Below are experts of layer 11 (counted from 0) of a mixture-of-experts language model. Rows are named router (the router's row for the expert), up (a neuron's input weights, with its number), down (a neuron's output weights, with its number) and show model dimensions 0-127. Each number is 200 + 20 x the weight over its row's rms, rounded and kept within 0 to 999.
Before each expert's rows: a language model's description of what the expert responds to; "comes before" lists some tokens at least twice as common just after its tokens as in all text. This comes from a sample of Wikipedia text that the model never trained on. Tokens count by the router's weight.

# expert 53
What it handles: Section heading words such as History, Career, Early life, filmography, and sentence-opening subjects like It, There, They after paragraph breaks.
comes before: "==\n", "\n", "==\n\n", " was", " ==\n", ":"
router,188,211,188,212,209,152,213,182,193,205,180,203,184,199,209,195,200,200,213,173,198,179,205,179,181,230,187,178,204,182,212,222,204,207,207,195,243,190,205,178,211,238,219,198,167,206,176,177,211,228,201,201,212,169,209,201,227,163,227,226,205,188,172,204,228,189,216,184,183,226,203,191,186,155,184,246,153,194,188,200,203,175,243,200,216,217,159,216,196,184,235,194,197,193,214,209,198,178,174,156,213,221,216,214,185,232,207,182,214,182,194,180,187,218,165,205,189,185,215,212,191,238,206,221,172,226,205,199
up8,206,188,214,202,185,181,194,209,191,184,213,209,187,182,205,190,175,210,211,169,223,182,200,168,207,226,216,221,196,208,179,248,204,246,191,169,199,227,223,187,224,204,201,201,232,188,166,224,201,223,186,171,205,175,190,184,200,221,209,249,214,181,173,194,220,197,241,223,235,223,218,215,194,173,213,234,185,208,181,224,186,222,215,193,229,190,175,174,215,196,202,232,215,204,210,201,224,188,199,205,197,181,197,201,216,223,200,217,226,201,198,193,195,232,197,217,221,223,176,167,173,197,241,184,179,183,251,208
down8,214,215,232,188,227,224,187,210,172,194,181,212,189,219,206,215,184,201,250,207,217,216,215,204,197,188,196,197,208,237,192,212,225,214,188,195,209,199,224,203,221,192,215,193,171,188,210,184,167,188,194,200,205,220,233,209,208,202,204,191,212,200,182,153,179,167,190,193,198,189,186,192,194,219,227,198,215,236,181,234,203,214,187,221,214,168,140,222,223,215,193,219,195,250,206,202,147,223,207,227,223,196,164,188,172,190,213,233,173,165,195,203,199,212,180,219,198,189,223,218,159,188,194,203,228,216,199,198
up9,194,211,204,231,217,146,202,227,182,208,209,221,205,197,226,215,190,208,206,190,174,214,191,194,218,177,180,181,219,199,250,174,200,250,189,180,216,215,213,209,181,210,189,142,182,232,212,198,214,190,181,198,189,191,216,161,243,166,204,202,198,221,202,178,194,210,202,202,205,187,170,228,181,176,233,210,178,198,191,215,212,200,215,203,211,201,166,243,169,210,210,159,188,208,241,181,181,211,196,208,182,184,226,181,178,216,173,187,205,229,179,200,220,192,202,222,192,198,200,216,213,209,197,237,185,200,188,216
down9,167,219,175,221,210,225,193,207,181,248,188,161,207,215,194,222,162,180,199,194,157,194,168,207,221,230,204,192,174,196,205,176,203,208,209,206,217,202,206,181,163,182,194,218,207,198,183,242,202,192,214,195,181,175,195,206,199,209,209,240,155,177,178,216,201,204,211,206,191,186,211,233,183,226,166,215,172,170,187,220,188,160,210,204,203,216,183,228,212,228,228,191,195,213,194,204,157,180,154,213,170,201,209,226,233,190,209,211,175,204,207,193,200,212,204,200,200,186,233,204,169,183,185,208,190,204,172,196
up10,191,204,199,236,177,197,216,215,225,220,208,168,211,189,241,216,209,192,213,192,217,221,149,235,245,203,196,205,192,207,175,212,195,204,217,213,222,204,204,194,147,210,207,186,174,209,191,177,202,194,191,224,221,188,223,212,224,186,195,186,197,200,205,192,160,209,189,225,184,196,176,181,185,193,192,203,186,197,200,171,213,203,209,190,206,235,187,193,197,197,220,189,212,177,209,166,222,167,193,179,174,189,190,192,132,212,205,182,202,194,155,207,189,202,214,220,251,208,214,244,177,200,229,197,186,225,174,201
down10,182,227,174,192,162,193,194,168,203,226,174,212,206,171,211,254,159,232,211,175,225,189,210,214,205,237,174,203,187,192,194,215,199,192,199,183,232,210,192,204,203,222,229,195,169,164,220,179,196,216,216,205,168,192,175,209,225,209,199,205,228,188,204,196,253,184,219,187,206,177,223,198,188,203,191,191,216,237,212,212,208,174,206,162,190,187,218,217,183,214,182,229,180,229,187,195,237,185,182,192,214,206,200,240,171,194,187,154,176,210,208,209,203,181,195,220,183,195,194,191,178,207,189,176,198,218,217,179

# expert 6
What it handles: Capitalized name words in chart, election and discography tables, such as United States, AllMusic, Party, Candidate; also the piece disc in discrete/discussed.
comes before: " |", " States", ":", " by", " Kingdom", " /"
router,192,208,161,201,175,193,232,182,176,194,197,157,210,217,212,195,190,220,210,181,211,201,202,181,189,162,176,189,186,171,248,219,184,212,222,207,203,165,185,219,224,210,199,211,172,210,203,157,215,200,195,240,202,177,214,200,217,189,208,191,240,152,183,181,221,222,200,197,176,215,205,196,190,205,225,190,215,168,224,184,206,222,222,218,205,220,157,236,247,215,215,185,200,203,207,208,184,206,211,184,218,174,190,201,202,173,151,209,196,212,188,180,208,212,182,210,186,184,222,198,194,229,222,186,193,221,191,166
up11,214,211,175,203,202,164,177,197,213,192,190,179,208,235,210,203,182,205,191,182,229,202,184,184,200,195,190,213,185,168,228,212,204,181,219,209,173,190,216,215,215,215,195,169,182,200,162,174,166,207,183,160,208,197,204,196,196,215,178,172,201,205,219,206,237,175,268,204,193,220,198,222,184,206,210,188,177,180,188,204,222,210,207,194,233,210,191,219,216,181,175,183,200,179,220,177,231,208,188,196,191,227,210,244,243,180,152,156,173,202,196,198,221,208,196,199,198,201,223,229,182,205,187,203,202,182,245,193
down11,203,207,236,252,183,194,208,206,226,181,189,198,179,224,204,186,218,209,150,204,172,191,209,183,200,212,244,221,183,212,223,204,216,223,159,205,189,200,205,197,201,189,198,200,207,204,191,232,213,186,221,246,177,191,196,216,213,203,190,215,197,205,191,189,217,194,208,167,204,202,200,155,196,226,251,189,218,218,201,183,218,192,192,238,224,239,190,205,147,178,227,180,201,225,194,210,212,167,191,206,234,195,195,187,197,224,258,219,182,171,182,184,212,203,192,213,223,184,198,203,186,205,212,202,219,190,203,216
up12,196,218,191,227,211,189,219,220,231,213,175,181,199,159,190,182,223,216,198,188,227,178,200,192,182,174,216,195,180,195,217,204,162,205,213,229,195,192,187,205,231,219,198,194,188,251,193,259,201,200,174,212,198,184,203,185,203,195,174,197,209,214,203,222,207,199,206,196,197,225,193,209,180,237,185,198,202,198,200,169,208,196,238,202,192,196,209,239,215,192,202,175,180,203,160,192,191,187,177,224,203,227,203,204,265,191,195,191,238,187,179,199,179,219,183,209,180,156,219,172,170,194,155,183,195,176,203,183
down12,182,178,180,187,217,191,215,230,192,183,188,203,217,203,185,175,153,198,198,247,211,237,206,171,212,232,180,204,208,189,223,195,233,215,203,195,216,228,199,238,215,195,207,167,247,238,188,201,217,197,177,187,201,225,192,205,226,217,182,164,234,198,199,199,180,175,220,204,221,175,214,195,207,183,180,184,210,181,204,204,194,208,209,213,234,199,166,205,200,215,199,195,181,193,191,191,200,192,207,191,199,182,215,207,220,199,171,181,223,216,195,171,204,228,212,219,193,248,200,199,193,170,175,182,226,240,215,145
up13,212,213,191,214,198,172,205,198,220,185,167,157,175,229,225,204,198,196,199,175,198,171,224,202,195,172,192,180,183,183,216,225,166,198,184,225,183,164,232,197,207,221,206,197,184,204,190,150,240,183,189,216,223,197,198,196,171,199,217,198,172,179,189,173,233,216,208,221,169,185,200,200,186,194,206,196,205,184,189,157,177,173,226,212,236,221,203,199,211,155,189,170,203,219,205,174,185,202,211,174,174,210,217,175,211,213,217,215,186,186,188,169,247,196,168,212,169,192,208,203,197,212,189,221,201,226,181,183
down13,192,192,181,199,214,200,195,174,180,150,239,253,206,187,183,169,211,192,167,208,193,174,184,177,225,201,207,193,210,203,238,193,205,193,207,180,234,218,208,238,231,243,154,194,228,170,206,163,209,164,224,203,188,199,185,215,221,168,187,166,217,187,191,192,208,190,205,220,186,198,200,200,178,209,212,202,189,215,208,184,211,173,210,208,241,200,204,221,228,194,208,232,167,218,202,215,171,220,225,222,214,221,187,193,183,209,207,208,186,186,203,181,225,207,184,191,199,208,246,175,187,219,214,184,184,199,195,199

# expert 35
What it handles: Prepositions in dates and settings, such as in, on, during, until, after, e.g. "later in 1981", "at the end of".
comes before: " the", " ", " a", " his", " this", " their"
router,167,255,180,223,201,170,222,195,188,202,197,211,190,205,224,207,186,211,209,169,230,199,177,174,186,200,162,193,226,190,198,221,181,188,174,182,204,196,225,187,194,190,220,233,204,246,208,216,225,210,161,206,202,194,204,194,247,215,199,209,223,205,200,221,195,242,221,184,198,223,171,193,194,193,217,208,216,215,221,187,160,213,202,195,214,205,189,200,197,176,227,186,168,198,200,195,205,194,180,190,230,173,185,212,189,199,195,195,245,196,169,169,218,233,188,217,195,175,206,175,187,189,214,186,182,210,259,181
up1,205,207,201,173,210,230,205,169,200,210,220,212,206,214,209,174,220,224,208,169,205,179,199,200,197,207,177,229,177,197,186,198,168,218,204,242,177,210,235,229,195,220,183,202,188,166,225,200,225,211,184,231,190,206,218,208,215,191,175,192,239,193,186,200,187,221,171,217,194,205,167,207,227,198,230,215,193,196,222,227,179,215,159,197,205,196,197,229,181,177,168,180,158,220,182,192,183,212,212,188,182,181,227,199,170,203,186,196,188,202,174,159,243,201,198,176,195,205,166,178,164,244,196,220,194,200,220,199
down1,198,199,206,200,158,172,211,195,160,226,206,193,189,201,225,234,207,180,195,195,197,225,195,204,194,237,185,165,208,166,233,215,206,200,194,215,205,208,197,231,201,225,203,210,184,189,208,176,178,212,200,172,197,173,147,206,190,220,179,184,194,173,192,205,212,217,218,196,175,205,201,179,203,155,172,197,187,193,188,187,188,180,234,193,223,198,258,183,192,207,190,220,186,230,186,232,222,255,186,205,217,204,226,181,194,219,207,189,169,183,190,203,195,222,236,229,228,188,224,188,211,181,214,173,204,177,217,191
up2,201,183,191,210,253,201,202,179,230,197,224,197,233,195,236,231,184,206,195,192,202,201,202,173,197,195,185,187,189,165,202,186,195,191,204,224,164,220,181,169,164,196,205,195,195,190,227,233,207,178,166,214,172,214,230,205,226,236,216,218,206,216,199,199,165,228,180,213,205,203,195,212,200,155,174,212,236,232,206,178,188,212,181,214,189,204,208,231,179,217,202,206,193,184,206,205,200,214,211,204,209,218,194,189,154,185,202,173,209,151,212,206,215,200,204,166,202,205,180,173,229,240,183,189,224,193,214,239
down2,231,214,192,213,160,197,234,180,178,196,176,185,216,197,197,169,172,207,215,195,227,190,217,223,172,217,201,198,220,192,219,199,199,226,206,193,243,200,215,208,238,207,235,209,178,200,194,176,153,215,197,193,186,173,181,198,203,179,216,192,202,180,210,182,216,170,212,197,207,178,229,205,198,208,224,200,186,185,196,235,237,198,176,201,209,210,196,198,187,198,219,189,165,181,242,202,198,160,152,215,217,174,228,204,205,200,207,200,191,218,201,192,189,228,190,215,223,191,202,225,189,153,212,208,190,201,176,138
up3,206,225,211,179,193,199,223,174,264,201,236,207,223,225,213,191,196,194,171,190,170,203,189,185,197,192,231,221,196,181,198,206,211,177,194,177,225,193,190,202,181,202,232,211,188,162,208,196,212,229,196,207,212,218,195,204,210,194,179,210,237,225,220,211,228,222,192,212,195,216,232,211,201,182,178,209,207,202,169,244,211,186,201,217,224,199,216,226,183,182,206,166,181,209,209,199,215,193,202,187,172,203,212,169,214,211,226,183,184,182,189,203,208,201,232,171,186,189,140,191,218,209,233,228,242,217,243,214
down3,204,242,209,181,210,218,193,218,163,193,184,216,238,192,192,174,183,186,219,213,199,177,180,206,215,197,213,187,223,197,169,211,217,223,238,169,159,237,206,200,200,194,186,198,210,223,183,185,199,182,220,174,179,188,200,219,186,205,207,215,190,175,187,211,190,218,214,203,218,211,207,172,180,142,197,180,213,224,211,239,187,208,224,178,179,190,203,197,226,209,224,222,205,185,226,191,226,145,209,204,192,195,182,185,233,187,226,195,210,227,190,156,193,186,203,229,195,201,178,219,160,186,187,197,224,203,165,200

# expert 59
What it handles: Common nouns and month names after the, a, in, e.g. number, order, Group B, game, section, basis, June.
comes before: " ", " of", "ing", "s", "ed", " for"
router,208,208,193,191,226,204,212,199,213,191,203,183,207,209,235,218,197,181,199,202,216,188,200,162,175,179,193,203,210,201,228,219,215,244,198,202,242,202,195,209,199,201,187,186,169,206,194,185,229,191,184,195,203,181,209,256,200,192,227,210,208,192,203,230,209,191,182,195,186,215,210,180,196,192,226,208,193,156,235,173,206,224,229,224,221,235,182,211,173,174,222,181,191,204,188,224,261,202,213,205,235,156,182,228,191,219,170,199,236,195,182,163,199,194,201,210,167,178,203,183,190,240,193,220,206,209,186,184
up9,198,212,164,206,172,255,224,166,186,192,190,194,202,200,185,185,200,219,222,187,222,204,219,203,222,189,211,174,203,197,182,190,198,177,177,189,205,209,188,220,152,250,172,186,176,207,223,175,213,194,229,186,218,191,193,181,192,168,205,185,184,184,208,192,212,227,208,205,202,196,170,202,207,182,173,171,184,191,235,187,184,189,178,234,195,184,191,230,217,207,212,170,180,241,220,207,205,216,212,237,208,203,196,228,203,194,198,181,217,215,208,193,177,171,186,200,193,167,223,166,167,234,201,227,206,183,200,247
down9,211,205,240,201,236,196,220,218,188,215,218,188,223,211,206,208,205,222,226,211,186,228,183,222,186,200,217,204,197,250,200,211,198,199,223,172,214,176,220,196,194,214,208,181,186,196,226,150,201,179,201,201,228,208,190,179,198,220,187,170,224,175,233,143,197,213,161,197,186,210,222,228,205,176,238,201,178,209,210,200,180,193,222,216,234,178,220,199,195,185,167,214,209,195,181,204,192,189,178,200,226,195,196,230,205,201,194,214,207,217,220,260,214,207,213,200,192,231,235,183,205,240,193,192,180,166,211,199
up10,162,190,196,204,204,230,204,184,209,177,161,208,175,178,219,192,186,173,229,221,183,173,194,178,200,186,204,180,216,188,218,214,188,198,185,213,192,206,203,191,221,187,184,197,185,235,207,172,209,224,152,163,202,208,174,217,218,220,204,197,201,206,210,189,211,233,181,159,194,208,182,195,205,201,214,216,210,207,235,218,193,179,231,244,155,184,191,194,198,142,223,221,205,227,182,189,241,205,172,203,203,193,212,216,199,211,229,184,179,199,214,204,208,216,214,191,183,203,215,222,175,176,160,197,197,251,207,196
down10,244,173,169,186,204,207,203,172,217,203,213,222,209,199,214,196,205,209,209,221,180,212,223,211,221,186,165,186,175,248,199,208,184,197,195,210,168,203,205,214,217,190,205,203,184,192,215,177,180,177,219,173,224,183,185,169,206,230,218,210,230,191,185,213,204,159,198,185,163,218,197,215,219,204,228,181,222,201,178,206,189,220,209,170,183,199,230,197,214,204,198,186,190,179,199,187,173,205,241,188,201,212,174,203,199,194,152,185,170,214,194,202,232,236,156,213,209,214,195,209,238,221,165,201,201,170,210,153
up11,194,187,184,214,240,177,206,182,215,196,213,181,189,228,216,202,214,192,191,185,196,209,234,178,200,205,200,198,173,190,203,194,197,201,193,211,285,209,218,184,197,202,203,231,220,200,169,199,204,194,211,191,203,210,224,221,186,243,195,196,219,190,196,217,163,190,186,206,198,208,207,189,194,190,213,238,167,174,198,194,176,233,218,234,240,204,241,192,190,182,172,223,193,200,188,182,244,199,204,169,198,187,195,194,203,181,216,167,235,211,225,158,196,210,197,195,197,220,185,222,169,214,189,210,213,158,184,172
down11,181,176,217,206,201,202,215,204,214,193,182,186,204,194,209,183,233,211,192,193,184,182,194,206,229,203,156,200,209,202,185,211,211,206,215,220,186,201,174,178,206,184,198,190,200,221,232,217,185,176,193,248,221,166,156,203,167,207,180,204,174,200,224,210,217,242,194,200,205,184,208,195,182,199,187,214,192,214,205,201,208,205,238,227,177,153,173,211,204,185,191,162,223,188,217,208,231,220,182,197,214,195,215,211,228,169,203,202,116,223,218,211,190,172,167,185,222,199,202,188,214,201,195,217,230,190,197,171

# expert 44
What it handles: Word stems or roots before suffixes like -ment, -ing, -ed, such as access, control, embarr(ass), app(oint), en(act).
comes before: "ing", " of", "ed", "ment", "ers", "s"
router,163,218,235,226,183,170,225,203,193,188,211,187,202,195,224,195,209,202,217,189,209,170,214,181,181,162,193,185,230,187,201,183,219,196,197,180,217,195,181,185,195,204,227,174,182,201,198,212,208,178,169,200,210,166,207,196,223,196,199,208,221,168,181,216,216,208,184,176,190,218,175,189,174,167,221,211,215,191,214,195,208,199,229,199,197,211,177,191,200,212,216,201,212,196,202,273,228,202,233,202,224,157,190,207,191,211,173,198,203,206,179,184,172,217,241,179,216,193,255,189,175,255,202,204,214,208,198,176
up5,197,196,223,208,187,173,216,226,212,186,214,194,236,204,249,198,176,212,183,225,186,168,190,174,193,206,192,184,186,179,199,229,195,185,186,188,169,217,176,205,181,227,220,187,209,186,195,212,191,199,221,197,208,216,209,210,203,198,208,247,212,181,172,227,200,183,184,193,194,217,151,172,206,203,216,189,171,221,209,174,186,166,187,177,190,225,201,207,230,236,258,235,207,225,230,249,202,201,214,227,179,169,166,193,203,208,196,182,223,168,181,192,188,202,206,199,211,198,213,194,163,215,179,191,185,206,202,208
down5,194,220,180,176,189,211,210,209,195,204,180,216,196,223,189,235,175,243,226,217,175,221,236,175,217,231,170,233,211,205,213,204,171,194,202,207,206,195,203,199,198,205,229,211,139,203,248,193,198,222,213,199,196,183,209,222,188,211,233,199,144,215,195,224,238,227,236,204,225,211,200,214,192,186,216,171,201,216,203,236,254,203,204,196,198,227,210,203,219,224,199,182,197,170,217,209,198,231,211,191,189,228,185,176,168,207,225,204,207,215,223,185,186,208,182,196,200,199,206,187,197,189,207,218,233,197,198,201
up6,191,171,201,242,183,163,229,212,180,179,182,200,228,216,192,195,190,197,197,216,237,204,197,225,198,192,202,213,206,156,195,206,199,181,194,160,221,211,212,197,171,192,195,182,204,175,193,200,227,204,201,208,194,214,191,179,176,224,182,205,171,201,175,194,191,233,204,230,190,230,222,201,219,185,170,191,193,197,215,175,180,197,202,229,205,218,245,199,212,209,172,171,238,221,191,217,147,201,202,173,225,198,190,191,238,209,217,188,208,187,178,186,194,227,199,163,227,202,236,167,189,192,180,238,173,204,206,224
down6,219,239,203,197,200,185,192,192,185,240,194,225,192,214,185,194,204,196,185,209,222,184,164,208,209,177,174,214,148,197,193,165,198,184,190,187,217,186,215,226,170,212,224,179,199,156,213,199,209,203,176,193,206,189,164,169,170,189,157,192,169,172,216,177,197,198,165,223,181,192,214,217,257,163,201,228,212,219,202,184,198,195,190,217,203,224,163,195,161,202,165,221,219,175,209,192,202,192,186,217,208,215,222,204,205,216,218,220,178,214,183,202,176,197,215,179,193,217,217,168,207,191,209,216,204,205,170,202
up7,203,200,225,216,143,179,162,211,196,175,218,172,200,216,186,204,196,178,236,190,236,213,198,189,191,203,203,188,206,212,187,180,198,199,206,215,192,171,217,183,229,202,213,208,185,205,183,218,217,169,194,224,212,190,202,179,250,197,183,194,216,174,203,209,202,230,142,202,167,232,193,210,175,180,215,219,179,204,181,213,214,218,206,202,216,179,182,216,199,228,173,227,217,198,177,168,201,187,190,204,210,171,223,184,194,197,218,189,230,197,253,249,176,215,198,178,209,218,192,200,198,212,174,217,201,241,191,195
down7,193,220,222,204,210,196,196,230,208,205,220,237,214,218,171,248,189,202,196,169,204,190,249,218,174,181,204,196,207,225,185,179,205,218,212,183,178,181,215,201,228,218,205,163,192,230,226,200,204,191,216,166,203,203,197,151,196,224,179,182,216,204,182,208,203,219,235,171,213,189,183,209,181,185,193,185,201,214,207,193,213,195,247,229,185,218,207,190,206,204,167,211,217,188,192,239,210,191,217,195,232,227,208,197,178,217,199,239,211,176,208,196,220,205,185,202,223,142,161,186,240,188,189,195,205,183,205,206

# expert 62
What it handles: Digit 1 opening numbers, mainly years like 1965, 1932, and values over 100 in tables and lists.
comes before: "9", "8", "7", "6", "0", "5"
router,209,216,190,200,194,192,205,204,202,206,180,193,215,228,202,201,219,219,264,189,192,204,201,164,190,183,191,235,196,188,191,228,194,197,171,205,202,240,190,197,190,197,208,203,218,236,176,173,200,229,179,171,203,195,214,189,220,183,195,214,214,203,177,211,232,170,195,190,199,215,173,185,202,177,235,201,154,210,189,184,203,200,223,210,187,206,158,219,233,186,197,186,163,195,181,250,243,176,198,200,222,224,172,202,201,215,197,170,247,171,164,153,208,206,202,203,204,195,184,203,187,192,214,205,186,210,210,176
up8,191,203,204,187,191,166,206,190,261,199,196,212,207,221,211,201,195,192,204,212,176,173,194,209,228,196,220,220,162,194,204,192,217,207,221,200,195,226,184,184,210,210,222,223,201,183,206,178,179,213,225,196,182,185,228,208,222,189,212,235,213,223,208,183,206,183,178,208,213,173,216,201,218,199,158,185,176,224,204,212,216,226,205,217,217,228,176,236,229,228,207,156,205,163,186,210,212,207,169,167,219,183,197,206,226,214,245,200,263,207,197,211,194,197,193,223,216,224,196,238,190,209,220,228,199,193,195,168
down8,177,193,224,217,214,219,203,175,213,181,202,180,222,198,199,197,233,180,220,183,200,211,202,191,201,248,202,174,227,209,191,190,166,209,197,157,172,179,210,199,211,191,220,216,162,202,209,234,228,227,209,167,226,189,222,187,197,197,187,208,159,187,186,193,173,219,224,175,176,229,178,200,175,184,213,196,222,197,221,206,171,217,214,230,188,178,214,178,177,212,202,186,162,196,182,197,212,170,233,187,199,222,223,205,200,185,177,202,161,202,199,215,177,224,166,157,186,204,225,198,174,207,223,178,197,208,169,184
up9,175,179,200,216,218,174,220,215,229,220,238,218,200,195,213,185,141,199,190,211,223,198,214,208,189,215,172,205,230,200,197,198,183,191,170,203,240,231,200,198,209,209,193,231,206,203,188,194,174,175,190,179,232,212,214,205,218,177,192,161,214,188,209,218,201,230,219,222,222,221,211,219,213,242,193,203,198,211,213,199,180,216,205,170,199,175,211,230,224,200,225,216,247,178,194,194,179,204,192,218,203,217,195,196,167,189,213,191,210,184,188,211,179,274,210,203,216,233,214,177,201,213,170,204,206,194,169,212
down9,242,223,177,201,196,216,226,175,193,180,220,213,172,213,160,185,193,191,205,208,214,189,208,195,196,160,188,203,224,168,203,200,238,201,198,182,185,223,202,204,208,193,217,220,188,216,233,183,172,205,219,206,200,194,212,195,201,185,249,201,189,236,197,192,232,221,192,201,179,172,208,214,225,198,186,208,177,188,204,181,193,182,167,152,203,210,159,176,194,199,211,179,213,213,224,224,218,229,188,206,232,182,185,203,209,203,204,218,212,201,194,205,207,177,173,213,188,199,220,160,201,223,243,204,202,139,174,165
up10,195,209,204,218,241,193,187,170,196,194,195,183,224,202,219,208,170,235,218,206,228,193,178,230,198,201,219,190,209,208,188,234,197,247,192,185,210,196,160,217,234,193,185,218,212,211,234,209,192,198,155,207,199,189,204,159,173,205,166,210,214,194,199,187,204,199,189,213,194,198,203,186,220,242,202,229,182,209,160,217,217,210,210,179,176,188,166,200,185,214,183,180,173,220,208,209,208,239,193,209,226,205,201,193,157,214,196,200,172,155,209,214,185,185,184,160,222,168,240,205,197,205,202,177,192,193,234,213
down10,177,174,179,215,234,181,210,219,218,183,216,227,214,201,221,208,233,190,150,193,189,207,193,189,193,185,216,214,197,195,229,193,218,197,184,215,196,191,193,176,207,195,210,218,212,201,197,228,181,194,142,223,213,194,214,213,219,195,205,191,185,192,251,251,175,222,206,182,196,184,201,178,217,221,207,185,238,203,199,237,205,181,228,197,199,217,219,240,197,172,209,195,228,177,195,220,214,205,174,164,164,224,210,205,185,211,191,200,180,207,219,232,213,227,191,178,241,159,220,223,196,186,195,218,203,196,183,182

# expert 4
What it handles: Prepositions and adverb particles, often as word starts or compound parts, such as off(season), out of, under, among, all.
comes before: " the", " of", " to", "er", "ly", " his"
router,197,233,201,234,218,201,208,202,179,209,199,203,177,242,226,198,202,216,202,173,227,175,205,177,188,183,194,209,216,157,196,245,230,188,176,171,188,179,180,206,206,187,197,221,191,218,186,191,174,215,150,210,213,187,197,192,211,204,188,203,232,144,206,237,184,209,209,185,213,210,207,198,204,170,207,241,220,192,193,199,179,215,203,231,230,229,188,189,215,197,215,183,201,203,193,216,206,199,206,200,206,165,189,194,204,196,224,180,216,231,186,205,236,212,188,202,209,212,221,223,170,220,198,227,206,242,220,144
up1,219,222,178,234,233,189,190,223,227,177,222,219,205,230,238,201,200,222,210,190,236,139,218,188,204,187,169,179,206,201,207,228,207,205,247,206,218,171,195,201,222,205,195,217,164,217,193,214,214,205,193,209,196,215,195,222,202,215,178,193,208,169,186,190,220,217,173,233,223,211,198,174,196,196,191,210,216,173,187,171,186,200,251,224,223,194,172,186,158,188,194,226,222,225,225,189,202,199,193,222,189,181,200,234,173,187,215,182,174,194,209,195,195,216,215,184,199,179,215,201,180,210,169,180,196,202,233,200
down1,215,191,172,218,212,187,208,187,188,247,189,194,216,209,184,208,245,219,192,198,182,201,218,192,209,247,184,178,195,232,237,187,206,181,216,196,174,233,163,228,184,199,167,200,173,200,242,204,217,234,236,181,165,179,169,177,226,208,157,187,179,206,203,201,211,209,210,197,200,213,199,196,206,174,193,200,236,227,201,204,216,206,251,197,215,196,181,212,208,187,213,208,159,181,234,162,190,200,195,203,194,187,228,187,212,185,196,198,197,193,185,199,164,213,202,193,179,198,216,212,217,235,218,202,218,223,205,187
up2,170,217,204,193,187,202,179,202,191,226,196,199,208,209,255,194,212,224,186,202,185,222,202,194,181,206,165,241,193,190,161,190,251,213,190,221,203,186,215,217,187,214,241,220,168,207,177,224,198,202,206,149,220,203,214,212,196,193,224,217,209,156,218,210,196,205,201,225,208,206,167,211,175,203,168,223,199,196,203,212,175,245,187,187,182,216,182,209,201,177,201,187,227,181,178,179,237,241,200,200,194,205,206,173,157,207,222,225,197,198,231,200,221,204,194,201,227,198,209,213,172,226,223,216,216,211,184,209
down2,175,188,180,221,210,225,224,222,195,224,193,228,194,207,206,202,180,207,250,214,178,201,172,234,170,192,192,231,176,222,216,162,194,187,203,197,193,171,194,203,210,165,245,202,183,194,207,194,216,186,232,216,186,225,229,208,185,180,197,169,205,222,194,193,196,190,198,208,196,181,220,194,225,193,161,198,191,209,179,205,202,261,233,155,197,236,215,223,227,205,188,209,189,173,200,212,211,197,201,186,193,237,208,200,170,196,198,196,197,211,204,172,219,215,217,221,244,237,186,201,202,203,213,173,222,223,196,204
up3,198,193,178,208,207,212,188,190,216,210,206,188,218,182,211,219,164,192,190,174,199,168,188,179,213,177,190,209,192,199,226,213,218,198,163,182,193,203,220,195,169,155,188,192,196,178,174,206,212,224,184,229,178,194,164,189,214,209,227,204,214,202,171,167,201,158,201,207,217,212,200,198,199,218,229,215,202,212,219,199,166,193,203,142,183,187,209,188,204,212,233,218,183,195,199,227,206,214,205,216,223,177,234,211,172,218,186,166,185,231,189,247,202,170,195,207,188,180,208,244,150,205,208,206,234,187,209,225
down3,203,233,208,176,166,238,196,178,211,206,200,220,234,196,196,199,242,140,205,228,199,191,164,183,177,196,195,179,232,230,194,214,187,189,187,187,221,244,195,206,176,179,196,201,199,219,199,227,215,197,141,218,221,166,235,208,201,196,181,167,211,206,203,193,197,162,187,208,172,189,220,188,211,173,225,199,224,194,195,161,228,199,203,173,208,225,183,222,187,196,185,200,202,200,196,203,226,183,221,211,201,228,219,196,160,204,228,178,206,197,207,226,192,199,178,188,196,219,193,213,212,177,219,177,220,190,206,192